{
  "n_layer": 11,
  "d_model": 256,
  "d_shared_expert": 0,
  "activation": "swiglu",
  "moe_layers": [1, 2, 3, 4, 5, 6, 7, 8, 9, 10],
  "init_std_router": 0.0154,
  "norm": "rmsnorm",
  "tie_embeddings": "early",
  "grad_clip": 1.0,
  "batch_tokens": [65536, 131072, 262144],
  "train_tokens": 641300000,
  "dataset": "wikipedia_en"
}
Below are experts of layer 6 (counted from 0) of a mixture-of-experts language model. Rows are named router (the router's row for the expert), gate (a neuron's input weights, with its number), up (a neuron's input weights, with its number), down (a neuron's output weights, with its number) and show model dimensions 0-255. Each number is 128 + 32 x the weight over its row's rms, rounded and kept within 0 to 255.
After each expert's rows: a language model's description of what the expert responds to; "comes after" lists some tokens at least twice as common just before its tokens as in all text. This comes from a sample of Wikipedia text that the model never trained on. Tokens count by the router's weight.

# expert 46
router [120  68 144 100 142 138  20 191 113 117 126  96 162 205  47 149 112 151 129 152 158 104 163 135 178 219 120 115 157 170 111 141 147 134 138 185 158  92 137 248 152 167 135 161  87 104 120 113 118 164 150 202 157 125 166 131 107  67 105 165 143 116 140 126 129 132 159 116 137 161 123 179  94 101 149 139 110  66 201  85  83 145 132  88 117 164 112 141  73 107 119 105 129  89 103 111  99  49 145  96 183 139 125 133  68 126 147  63 143 198 101 121 169 114  76 113 123 136 109 151 159 123 122  74 161 151 155 133  82 120 105 140  99 125 133  56 124 148  88 161 125 104 148 125 160 124  95  85 156  86 122 149  96 127 205 170 153 136 138  89  65 168 136 108 120 116 146 118 118 162 153 153 117 112 107 157  99  90 121  60 143 122 140 156 144 111 167 142 131 113 132 145 126 130 160  96 140  87 155 162  89 134 101 129 140 196 139 102 182 109  95  96 103 144 126 138 123  71 140  60 143 150 142 117 144 160 102 119 121 140 144 147  97 146 118 158 177 143 133 168 110 150 111 170 159 114 147 137 141 138 142 113 115 145 128 114]
gate1 [136 192 111 121  95 121  62 143 103 113 107 104 149 162 174 134 114 169 138 120 158 186 122  72 203  99 110 156 126 124 122 153 124  76 189 178  64 108 184 172 152 108 149 117 130 182 186 124 122 100 105 127 122 117 149 129 130 155 145 174  95 162 182 130 117  77 155 130 140 124 146 120 161  94 136 154  74 159 151 103 121 112 185  41 172  95 133 106  94 160 154  98  73 115 115 116 133 123 132 123 126 117 164 113 125 139 103 113 217 149 142 113  93 121 102 153 132 157 110 140  86 163 140 161 137 155 199  91 150 151 121 133 120 184  91  85 110 121 206 122 137 125 138  88 122 144  85  88  74 122 132 135 128 104 147 146 184 160 145 115 129 133  91 167 176 169 111 112 106 122  98 127 132 116  63 166  80 109 148  95  73 159 141 126 110  62 133  94 198 106 125 168 177 116 111 138 110 156 143 112 200 106 111 131 159 150 104 142 196 128 100 144 110 122 146  78  83 120 112  75 167 182 102 119 192 125 138 120 112 131  53 134 164 107 204 173 140 137 149  92  87  97 123 165 119 104 159  98 130 106 151 161  78 174 113 116]
up1 [134 119 121 121 171  99 176 124  65 106 112 133 145 106 100  68 142 119 117 145 145 153 130 125 156  95 120 151 156  95 176 113 144 159  85  65  71 148 147 128 147  74  92 141 101  99 155 159 132  96 124 129 154 109 116 130 138 175 152 101 144  95 142 166  96 147 189 116 125 104 105 120 122 174 128  91 151 109 136 150  81 156 142  97 149  75 117 138 105 117 174 143 161 168 160 115 115  92 126 137 109 188 152 140 154 112 148 128  73 106 107 102 161 130 137  76 146 185 161 126 128 107 108 159 125 158 133  78 168 148  74 180 164 123  90 127 108 124 131 176  88 173 126 114  90 143 156 113 125 229 160 167 144 146 150 109 161 160 187 104  86  68 146 112 160 132  92 165 175 149 133  79 130 155 108 154 112 114 163 124 166 105 102  67 142 215 158  68  96 114 125  75 199 138  93 166 149  75  85 152 133 107 121 102  62 163 132  97 176 174 122 128 121  45  92 141  84 154  87  83 122 102 125 141 186 202 153 115 162 149 119  85 186 125  94 103  90 151 107 124 130  90 125  74 144  82 125 162  87 153 173 108 179 157 119 119]
down1 [ 60 146 207 182 102 141 102 149 161 113 112 140 129 134 127 166 172  98 123 122 167 108 145 109 152 112 142 187 106 133 125 165 117 127  80 138 153 129 182 175 139 190 145 126 110 128 134  33  82 133 145 129 127 125 115 142 122 139 156  94 128 119 141 103 139  94 126  80 158  50 141 149 105  99  93 114  67 109 114 143 159 136 110 169 186 118  88 159 114 121 175  82 186 177 149  67 119 124 195  86 132 144 149 121 143 190 124 134 116 132 142  78 116  77 144 129 100 163  92 151 151 108 112 131 124 156 155 163 143  98 183 164  86  55 115 150 132 111 149 130 100 100 107  92 164 125 147 167 158 136 101 147 124  89 129 124 128 115  94  72 112 144 156 153  92 147 139 124 175 121  91 139 130 121 140 107 171 145  73 191 122 149 145 143 101 149  57 138  56 168 116  41 130 118 120 144  44 156 125 119 126 100 133 198 128 144 112  57 128 108 121 105 160 144 121 154 164 105 199 128  88 142  89 123  89 169 134  69 189 136  80 179 106 134  74 117 136  88  55 155 125 170 108 136  99 111 117 169 129 159 143 130 101 167 108 134]
Quantifiers and for. The preposition for and determiners or numerals like first, two, other, some, most, several, usually after the or and.
comes after: " the", " and", " The", "ed", " with", " number"

# expert 33
router [116  86 119 106 131 168  91  94 116  65 142  82 147 131  90 131  88 193 116 168 120 112 164 143 161 117 171 147 157 127 133 132 153 145 130 172 181 102  89 161 125 171 141 108 113 137 110 130 122 149 192 199 167 152 140 199 122 139  76 136 136 224 141 121 214 152 150  93 112 149 157 163  96 142 163 108 129 105 167 135 107 132 122 133 143 192  62 159 124 132 130 158  33 162  46 125  56 101 162 162  91  82  79 106 107 126 128 107 104 151 135 121 100 100 143 140 165 160 128 150 154  53  82  60 131 109 173 114  51 128 118 154 138  44 112  84 168 144 112 143 143 145 125 168  70 146 142  76 115 145  64 172 111 169 175 141 140 137 118 129  96 114 111 106 139 122 124  89  88 152 146 136  86  94  63 132 129  95 120 131 121  97 177 118 115  79 183 175 109 127 109 129 131  99 107 137 155 104 130 150 134 133 104 149 149 124 147 155 152 107 128 119 115  77 114 138 143  85 137 124 141 110 141 155 117 137 112 109 171 127 158  79 155 160 115 161 142  58 154 152 144 153 102 170 143 169 141 140 152 177  86 142 193 100 120 133]
gate1 [ 97 119 150  74 110 144 120 101 138  94 188 128 128 143 115 141 123  92 112 186 171 187 137 100 145  89 150  61 114 135 166  98  96 124 162 135 125 117 126  86  80 153  88 123 143 160  85 108 145 103 136 175 140 155 143 136 154 174 148 183 169 123 209  68 127 154 137 114 131 153 132  67 131 117 166 144  80 121 191 107 123 114  87 141 138 126  82 112 118 148 124 163  84 111  77 129 140 164 135 112 141 151  82 134 148 104 145 151 136 144 138 101 161 148 158 137 114 152 109 147 196 108  86 120 138 167 171 106 152 148 143 153 105 136 113 100 155 114 103 169  74  75  55 125 122 189 159  99 145 142 164 147 172 104 152 128 113  74 138 187  58  51 144 120 150 105 117 165 181 108 141  65 149  91 116 113 166 123 161 110 178  73  77  76 132 136  70 160 121  81  92 115 182 123 178 125  91 120  97 205 117 111 103 151 112 158 142 139 131 114 148 123 142  77 173  81  72 122 117 128  79 133  73  95 157  98  86 115 128 101 146 144 164 152 157 120  94  74 112 112 149  84 114  88 201  52 103 120 136 101 157  98 149 119 122 178]
up1 [161  73  72 175  94 141  67 137 130 103 172 177 137 109  90 142 177 153 179 126 166  82 163 157 115 100  79 137 147 154 192 141 172 156 154 144 141 132 131 157 108 134 127 122  94 101 152 129 116 129 153  81  82 105 135 101 149 134 161  73 111 129 152 200  77  84 134 142 126 118 127 127  78 100 108 181 130  84 102  97 104 156  98 171 121 186 131 159  96  84 172  89  86 149 104 160 153  41 151  84 143 157 135  76 114 111 181 114 111 118 115 144 144 111  87 112 144 142 131 131 136 136 110 124 148 140  99 211 183 136 112 137 135 104 168 135 145 166 103 154 128 138 199  84  84 169 122 181 118 141  98  97 160 131  99 163 134 168  75 119 169 127 115 100 154 133  88 108 113  63 163 160  69 152 119 170 151 153 116 171 188 130 166 125  90 115 155 134 125  80 114  69 101 135 169 163  88 151 181 126 117 144 112 154 139 176 149 109 134 157 146  90 111 102 171 112 128 149 177 115  93 139 133 117 130  86 120 159 129 187  60 127  93 150 103 171 218 191 138 108 132 138 121 144  52 144 122  83 131 153  88 149 107 122 135 177]
down1 [129 143  95 119 163 223 139 152 157 101 128  57 137 139 141 114  96 128 121 121  83 155 182 122 109  83 170 132 145 109 110 151 102 138 103 113  70  70 144 157 109 168 150 130 165  86  62 128 184 114 122 148 173 174 139 154 128 215  93 103  86 111 149 130 142 135 191 114 114 186 179 103 135 141 132 126 142  86 158 105  84 158 146 156  86 140 149 156 128 169 107 143 164 107  94 120 144 142 110 127 133  93 147 157  94 111 136 139 141 171 103 122 117 122 144 125 146  68 142 122 132 126  71 141 138 165 145 131 153 116 144 118 130 159  63 146 155 160  88 124 105 132  91 128 176 137 102 110  64 155 163 127  81 108 154 185 110  86 135 148 155  92 148 108  84 149 177 173 113 125 122 112 159  99 126  68 131 100  82 130 154  75 141 112 174 116 109 180 143 129  59  62 109 154 130 134 143 125  90 136 183  47 130 137 149  89 113 150 101  97 184 138 153  84 182 131 174 161  75 191 175 105 113 109 166 150  62  83  95 134 106 139 177 194 120 118 123 127 118 115  63 103 121 151 168 114  91  69 176 109 123 164  70 135 137 182]
Numbers and title markers. Digits and number pieces in codes, coordinates, times and statistics, plus closing = of article title headings, such as 15.57-5, 13:11.
comes after: "5", "′", "4", "3", "6", "8"

# expert 23
router [178 159 115 117 158 143 102 117 119  96 150  69 158 187  97 168 122 151 139 125 112 111 143 152 182 177 159 109 164 161 152 175 148 148 139 126 106 113 142 158 135 167 150 174 144 153 107 117 162 165 112 175 119 175 101 156  77 106 128 188 105 154 151  23 167 159 134  84  53 204 111 113 133 145 130 119 163 123  99  96  86 120 109 156 126  97 117 141  85 143 119 103 155  78 122 180  83  94 150 125  92  94  99 135 140 114 161 130 124 113 164 145 131  72  42 167  74 122 157 126 120 101 116  82 124 141 148 156  76  86 110 172 174  37 120  76 184 140 103 174 135  92 176 114 101 124 131  98 123 112  96 110 123 134 193 160 127 122 111  99  65 146 120 107 159 145 134  53  85 119 100 159 109 104  92 159 101  83 126  86 174  65 181 160 146 122 159 136 103 112  90 161 129 118 148  49 172  92 163 135  89 156 109 149 162  90 151 123 156 127 107 101 147 113 122 145 126 136 142 147 114 126 138 178 160 149 102 130 157 132 173 108 136 149 164 120 107 102 231 184 133 153 129  95 134 114 119 124 146  97  95  90 131 129 153 165]
gate2 [182 109  76 149 149 150 167 149 110  99  71  79 134 125 148 134 169 137 130 164 126 138 128 136 116 144 112 167 154  91 120 120 190  94 142 111 138 132 103 153 142 150 136  86 120  71  59 117 126 143 158  63 159  81 124 131 133 168 177 121 109 131  80 103 106 125 146 130 128 119 151 143 125 143 103 135 160  84 100 104 111  97 127 149 134 146 125 193 143 156 104 158 117  28 197 138 146 134 112 167 143  70  96 175  76 118 130 188 124 133 144 160 140 156 129 103 124 158 139 116 109  82 111  94  92 134 158 144 168  49  94 128 169 185 122 136  62 106 145 107 118 137 131 158  72 136 134  54 139 119 111 167 134 179 108 120 130 164 167  49 128 160 197 107 118 138 122 153 144  87 160 116 114 143 102 138  65  93  89 162 144  89  58  87 123  89 108 199 112 134 144 131 145 143 171 102 114 199 203 173  99 182 125 106 116 127 149 136  95 148 122 129 103 167 186 149 148 140 117  99 148 140 144 109 141 117 182 133 124 142 117  90 146 194 168 127  93  65  96 171 154 112  47 137 160  92 170 160 151  86 109 108 103 138  82 120]
up2 [ 86 122 176  54  60 144 132  63 165 124 163 203 131 142 139 166 119 108 119 128 121 133 203 130 116  89 129  88 154 137 101 159 132  87  79 173 132 144 105 112 122 126 113 119 108 146 135 143 139  98 105 176  79 126 124 145 188 197 115 169  81  94 161 130 146 133 158 192 143 118 129 113 188 172  98 119  90 118 168 108 102 159 161  76 163  70 106  95 142 118 134 104  91 136 107 194  98 103 117  86 114 159 130 171 148 130 113  99 157 128 102 126 108  80 192 138 159 126 119 114 101 118 157 135 118  85 151 114  65  92 129 137  48 105 127  96 114 116 119 133 127 162  75 122 103 115 154 140 125 162 134 110 146  95 122 100 168 143  74 164 111 117 143 178 141 122  57 121 105 128  58 108 162  86 123 114 143 127 152 143 176 113 177 172 122 124  91  86 165 130 151 141 144 115 188 130 157  56  39  76  92 148 115 110  87 135 141 132 187  93 132 128 132 126 144 137 185 106 101  83 130 134 117 153 154 164  20 117 145 166 160 127 168 129 101 169 151 113 168 115 143 190  80 150 117 127 124 172 142 162 105 100 119 109 168 163]
down2 [108 150 134 114 131 167 171 132 154 167 134 109 179  94 155 198 102 126 124 108 144 152 165 169  91 160 172  94 198 122 149  72 167 119 109 108  84 129 137  79  70 112 158  63 154 130 140 113  98 136 108 134  51 138 175 114 255 184 114 115 169 121  81 135 101 104 139 153 148 105 164  74 138 122 134 141 128 123 109 100 134  79 142  74 134 138  67 136  88  60 139 139  75 146 156 137 104 152 106 121 134  91 125 119 130 127 134 116 151 113 103  75 141 106 197 144 121 133 113 149 140 119 154  50 156 112 149 155 162  97 151 167 111 124 108 136 163 125  99 164 136 153  89 114  90  94 158 161 136 128  93 126 176  96 121 174 119 115 189 144 116  74 133 128  85 135 142 129 128 179 192 156 170 153 109 149  78 119 119 150 108 117 142  62 121 129 103  91 131 140 184 150 118  97 171 169 148 136 141 154 114 146  93 110 111 141 150 139 181 126  91 121 134 192 129 142 139 163  91 137  56 131  99 116 142 126 127  66 125 154  98 194 198  83 118 126 177  99 102 180 171 184  84 164 127 160 178 135 164  82 166 143 108 151 135 137]
Paragraph break newlines. The second line break of a blank line between paragraphs, usually just before a new paragraph, heading, list or table.
comes after: "\n", ".", "==", "===", " ==", "s."

# expert 50
router [131  89 140  77 164 150 104 136 124  98  98  77 198 140  61 165 141 149 204 168 116 123 152 173  92 124  99 135 129 159 108 143 120 129 168 145 133 105 131 152 140 135 199 185 149 185  75  83 132 152 174 151 120 139 124 178 168 129 165 158 154 139 160  91 120 202 137 123 126 153 109 175 165 100 126 127 133  94 120 105 166 182 184 129 132 116 126 144  54 146  89 131 131 102 121 117 109  86 180 158 122 140 111  86 101 141 144 117 158 152 128 119 136 127 130 134 137 120 134 122 219 110  64  97 107  96 126 158 106 122 134 135 179  99 153 105 139 113  97 187 136 151 177 149  73 172  75 170 179  95 130 138  99 123  94 156 106 159 109  80  77 128 120 117 167 117 113 114 101 133 131 204 103  85  90 177  86  79 103 103 121  97 141  87 138 127 154 166 132 107 135 100 121 112 137  94 141  84 108 170 103 156 104 149 144 137 188 182 147 112 217 148  79 105  74 123 153  86 130 142 136 155  98 118 149 137  98 115 126  98 151 108 163 143 139 156 180 166 126 203 148 131  94 157 137 118 171 153 165 157  61 107 112 108 129  23]
gate1 [136  94 126  67 189 150 121 156 114 162  79 132 105 121 118 120  86 229 143 183 126  95 170  98 158 122 120 122 132 116 142 135 105  95 121  62 117 172 112 155 131 173 175 134 119 155  58 165  57 171 147 160 137 114 130 141 146 135 163 179 134 137 128 109 126  96  95 120 110 108 110 177 123 199 161 144  98 120 120 140 181 103  77 126  65 114 139 149 124  95 142 133 138  66  91  96  78  92 133 136 179 122 138 150 162 160 139 153 135 100 115 122 120 117  91 107  87 153 119 138 163  78  82 174 142 135  50 120 175 119 137 142 125  73 168  59 174  68  98 161 224 103 135 116  78 152 173  90 105 173 132 154 137 123 137  85 143 128 128 143 131 165  70  90  51 126 118  87 140 135 116 126 153 135 134 151  86 129 123 125 186  99  70 118 122 151  79 118 170  46 163  56  77  80 179  99 111  82 136 123 124  94  67 130 192 165 148 134  78 115 129 124 106 112 104 123 164 117 147 123 134 169 131 118 142 174 158 104 163 158 120 115 147 120 127  95 142 100 134 136 116 166 160 131 160 111 107 144 137 141  84 120 144  95 145 142]
up1 [124 161 151 148  95 154 158 108  86  79 104 126 148 145 128  88  88  83 151  85 134 170 148 103 169 140 122 101 158 136 162 135 110 122 164  77 134 105 108  84 140 118 138  79 185  99 116 117 159 145 135 123 101 173 180 153 176 152 143  94 185 204 167 112 155 186  90 154 120 194 165 104 156 165 143 132 142  82 161  92 132  49 111 154  73 115 148 120 119 138 170 118 170 126 127  97 151 149 162 127  73 119 118  73 128 118 116 157 164 101  47 128 120 166 192 163 146 161  98 158 127 153 135  63 166 151 106 134 102  64 167 175 113 154 114  49 123 150 167 132 149 127 117 121 116 113 115 111 139 104  96  89 172  94 100 146 131 114 103 160 158 161 100  96 119 149 148 182 131 145 164 122 123 190 168 213 139 173 180  69  92 195 137 187 137 101 150 161 147 133  76  44 134 123 164 140 113 156 121 151  69 121 134 104 107 116 131 164  69 132 107  97  86  99 135 119 143 184 142  80 148 117 119 176 106 130 169 117 153 134 194 154 146 133 101 154 153 135 167 147 122 158 169 147 159 106 121 103 166 153 159 114 123 120 123  85]
down1 [136 146 184 121  77 122 156 122 132  91  80 113 147 112  93 131  47 160 104 100 142 116 142 157 167 107 130 151 118 146 173 183 123 206 155  95 132 138 111  88 147  97 130 133 138 120 111 123 147 120 149 146 117 178 146 165  97 115  67 169 133 172 148 159 137 114 133 115 154 127 110  95 170 161 152 160 137  76 175  73 104  32 148  95  93 108 103 159 135 176 165  71 116 108 116 138 120 111 220 118  85 101 144 108 130 106 108 145 147 112  54 144 132 134 131 126 181 134 137 176 156 123 109 140 156 191 114 113 127 104  59 194 133 133  78  42 171 135 218 121 169 151 125 127 121 168 123 131 192  97 139 154 122 128 156 175 115 138 101  64 155 125 110  66 133 110 191 155 114 120 154 159 126  91 167 183 121 125 143 141 107 195 137 122 101 122 198 125 140 139  81 127 119 125 149 183 110 150 176  92 127 140 150 129 134 120 104 126  83 105 111 109 134 127 149 186 141 119 118  93 166 136  98 139 130  78  83  86 145 190 149 144 127 181 113 168 150 110  84 183 117 107 192 116 159  72 119 136 156 143 105 133 127 182 159 122]
Numbers in tables. Leading digits of numbers standing alone, mostly in table cells or after colons, like scores, ranks, impact factor 2.0, dates.
comes after: " |", "|", ";", ":", " (age", "°N"

# expert 31
router [112  47 113  57 134 113 113  70  73 133 161 128 165 144 130 169 112 119 120 112 130  74 161 119  99 186 131 119 143 136 181 120  85 131 139 204 134 131 120 153 138 136 163 140  69 138  76 154 159 120 122 177 165 128 134 123 111 121 106 136 135 127 139  52 141 217 138 149 145 146 115 124 144 127 161 113 179 119 129 121 105 137  99 150 194 113  71 114 120 135  69 106  94 160  32 120 104  96 134 120 151  88 137 138  80 128 130 100 104 214 116 136 123 121  76 154 105 124 119 174 125  94  86 131 118  98 200 146 126 117 114 125 141  99  78  91 151 107  71 115 109 157 124 121 111  90 116 115 127 167 129 111 107 123  91 135 133 126 125 117 132 150 119  96 136  87 102 104 127 143 131 181 153  92 138 163  44 121  78 117 134  48 166 121 146 126 225 130 169  88 135 195  70 130 109  57 158  94 135 152 157 125 171 102 134 173 171 132 153 104 207 151  70 129 137 195 122 172 130  76 142 142 156 127 147 166  78 105 139 142 116 137 127 147 121 123 161  90 129 181 204 126 115 111 112 158 122 113 148 142  93 127 179 146 149 105]
gate2 [155 141 126 115 147 133 155 144 187 132 165 153 112 113  60 173 158 135 192 116 135 108 104 191 102  72 108 133 194 152  84 174 111 113 126 151 131  93 119 149 156 112 111 171  78 110 119 148 142 110  70 122 192 204 123  85 133 110 136 111 104 106 125  73 194 134 206 107 125 208 146 125  86 160 149 121  79 159 127  96 136  87 158  79 166 129  70 106 111 121 181 143  84  69  93 103 106  65  75  70  94 150 155 117  98 112 156 133 122 103 124  95 163 136 110 150 150 110 153 163 139 155 129  64 174 132  51 145 172 162 104 110 130 193 110  91 160 149  63 152 162 217 113 186 122 123  85 173 106 132  68 101 160  96 126 145  84 127 137  83  77 108 157 122 131 140 126 167 130 131 137 125 112 119 111 148 118 120 123  80 116 126 159  99 161 144 133 110  97 108 110  65 115 164 112 162 131 138 147 134 170 100 167 102 110 136 152  83 105 135 147 140 175 123 134 148 157 108 144 145  87 124 171 173 137 128  73 105 180 188 111 111 119 150 141 133 113 147 127 114 151 119  94 169  76 138 171  74 166 111 137  78 133 132 108 149]
up2 [115 115 114 199 108 108 143 138 188 115 161  26 168 121 173 155 132 145 195 168 136 147 122 125 155 132  90 125 129 176 118  75 114 131  96 169 107 114 128 124 171 118 127 107 111 111 175 135  85 164 203 114 119 116 118  87 156 114  70 155  98 131 189 148 140 125 143  85 136 156 165 137  87 206 140 165 113 167 109 101 129 109  74 179  98 178 174 132 141 117 141 112  66 100 159 121 171 100 181 101 160 164 149 139 111 146 161 164  72 165 169 136  58 115 153  72 125  74 176  98 133  98 123 143  87 103 126 139 105 153 147 136 132 136 170 109  67 124  89 109 133 168 103 122 113 136  94 162 129 142 149  75 108 138 113  88 111  71 143 108 124 137 157  95 177 103 123 162 158 140 137 145  84 100 124  94 130 120 120 139  65 109 139 140 173 122 156 159 107 100 155 116  82 125 157  88 106 127  74 155 130 151 124 129  69 129 104 172 154 165 134 180 117 130 151  29  86 114 199 101 100 142 129 221 121  96 110 152 126 141 116 140 112 114 197 162 107 151 143  81 169 105 133 113 176 123 128 188 117 109 150 144 127 125 192 149]
down2 [124 148 142 217  65 120 160  98 169 128 171 134 136 126 112 205 141 162 160 107  72 170 201 175 104 118 109 108 188 102  58  92 100 167 151  90  79 146 193 100 174 182 118  98 114 119 145  80 139 133 156 137 109 111 125 108 141 115 127  67 100 108 203 115 131 152 103 109 140 185 104 171 131 139  96 111 161 146  54 118 117 115 122  89 101 176 104  95 107 154 133 111 177 109 148 105 111 103  98 124 172 154  83 162 123 176 156 177 123 143 127 100 141 177 105 163  88  98 139 155 169 150 146 163 118 145 124  86  51 171 160  80 152 123  96  98 127 174  53 139 135 186 136  87  87 102 131 119 165  88 105 116  96 115 119 125 147 135 109 144 154 133 119 109 130 166  97 177 139  64 167  82 157 176  90 148  83 153 124 108 104  88  77 112 150 114 122  95 134 153 180 104 149 141 124 109 150  76 137 148 153 143 211  67  83 114 125 168 127 166 145 145 142 144 123 155 146 138 128 138 128 139 138 165  90 190 132 157 122 128  92  80  51 127 102 114  88 200 126 127 100 117 137 127 123 109 159 132  97 135 114 116 135 102 137 106]
Coordinating conjunctions. The conjunction and, sometimes but, or, &, joining nouns, names or clauses in lists: biology and medicine, Pirna and Königstein.
comes after: ",", "s", "s,", " well", "e,", "es"

# expert 52
router [151 110 121 132 185 148  76 137 118  89 170 136 182 149 116 170  79 120 151 181 116 135 122 188 139 165 179 139 140 141 110 136 105 103 131 142 109 181 143 125 146 147 137  96  70 136 115 140 113 121 128  95 152 183 140 201 132 124 102 156 158 125 193 139 106 132 168 141  84 178 111 187 144 134 144 132 155 164 183  98  56 157 127 206  93 112  80 119  97 139 109 130 116  82 149 103 142  85 154 157 150  43 137 111  76 141 152 112 109 133 155 107 115  72 107 148 148 159  75 127 160  90 116 129 166 145 124 158  79 125 170 132 223 100 163 123 196 155 126 158 138 105 171 194  90 140 111 129  89 121 138  79 137 199 160 132 145 129 116  94 117 146 135 105 158  91 187 110  90 156 105 157 127 116 136 157 103  93 144  89 116  87 130 143 131 117 169 180 143 128 144 140 126 116 181 125 126 154 122 200 137 139 157 128 160 137 140 140 173 113 130 125 108 108 114 153 167  89 141  90 132 130 132 146 135 103  81 141 164 148 132  28 146 188 108 155 121 101 126 158 202 151 109 171 199 156  98 201 101  78  63 128 123  95 156 124]
gate1 [191 104 115 176 118 190 122 135 182 133 151 147 203 138 161 138 147  98 212 166 137 145 104  94 135 123  76 154 126 114 142 125 106 171 158 108  98  91  68 162 168  76 130 129 142  73 153  84 119 158  92 125 140 108  76 145 119 132 116 161 142 137 101 146 102  96 109  85 162 128 164  92 148  91 132 137 145 126 102 155 117 114 114 120  61  92 187 131 146 107 124 115 150 164 160 123 170  81 141 121 102 131  39 199 124 109 119 100 143 133 191 107  99 150 148 167 122  94  72 122 182 177  71 103  70 104 137 123 119  95  91 134 174  78 110 126 151 145 114 132  92 132  82 159 126 135 152 156 131 110 160 105 103 213 194  63 112 151 120 167  87 123 103 171 103 139  87 129 113 132 119  83 183 105  76 106  92 120 107  96  86  98 137  88  92 138 100 156 152 121 200 162 119 101 148  99 118 131 143 153 152 120 133  69 110 124 120 193 146 126 154  90 154 133 113  83 163  89 162 166 115 164 165 169 134 128 133  90 107 186 112 107 136 110 112 121 176 111 136 140 160 152 119 102 152 176 134 158 139 147  47 174  72 157 172 107]
up1 [ 94 183 105  66 132 112 115 187  96 131 152 190 125  99 136 174 200 101 176 100  80 146 128 187 142 117 166 173  95 171 131 148 131 176 201  97  96 139 164  91 110 132 116 159 142 114 137 110 144 178 147 101 116 105 108 131  97 102 130 100 196 119 101 151 119 124 202 130 153 126  74 163 101  73 149 161 121 197 120 127 119 132 140 164 136 149 141 142 133  13 105 146 121  84 113 154  91 175  84 123  99 120 123 158 113 124 109 122 139  66 149 184 116 178 146 127 155 137 122 101  94 123  81 139 126  96 129 135  88 122 115 153 149 111  82 131 129 140  91 149 109  89 202 165  89 123  88 117 108 118 107 113 173 118 141 104 205  66 156 176 143 116 140 115 144 126 134 115 194  73 153 143 165 113 160 143 137 116 128  91 113 171 151 158 138 170 109  89 114  97 104 132 130 170 111 131  60 127 148 135 109  84 153 121 111 156  96 170 137 139 106 140 145 190 137 140 146  83 113 188 143 160 123 143  86 193 185 165 131 194 158 168  94 125 178  74 108 172 152 175 150 121 157 134  93 114 131 167 135 136 193 109 152 168 111 128]
down1 [109 139  75 151 100  81 109  63 122 145 115 142 135 150 116 108 102 133 143 107 133  83  96 157 157  90 109 160 113 122 135 200 155 136 112 126 136 159 109 183 127 107 153 169  75  67 103 134 164 135 129 155 114 123 147 101  71  88 125  90 155 109 123 103  88 180 150 112  88 152 102  91  96 173 135  84 158 104 111 178 137  89 112 148 104 135 135  82 163 120 100 113 137 137 114 133 159 116 173  99  98 160 115  68 105 139 101 129 124  96 191 141 127 112 112 102 120 154  94 175 197 120  82 187 117  74 139 118 109 146 115 108  38 131 210 128 148 109 157 146 128 109 120  79 103 165 122 114 129 153 124 120 152 122 117 168 119 114 159 214 116  69  86  97 159 134 167  96 162 105 173  97 148 145 135 166 169 136 109 167 118 161 111  86 160 126 118 105 102 117 115 134 114 143 130  73 135 175 209 113  90 185 121 173 166 181  81 179 111 121 147 137 206 128 119 119 123 139 151 109 153  66  82 138  79 181 104 167 159 162 137 191 114 133 112 195  93 147 176 134 135  72 147 140 176 197 113 107  60 105 162 143 124  89 110 114]
Pronouns and particles. Pronouns and relatives like it, that, which, this, him, them, and particles up, down, often just after a comma or period.
comes after: ".", ",", "ing", "ed", " com", "Th"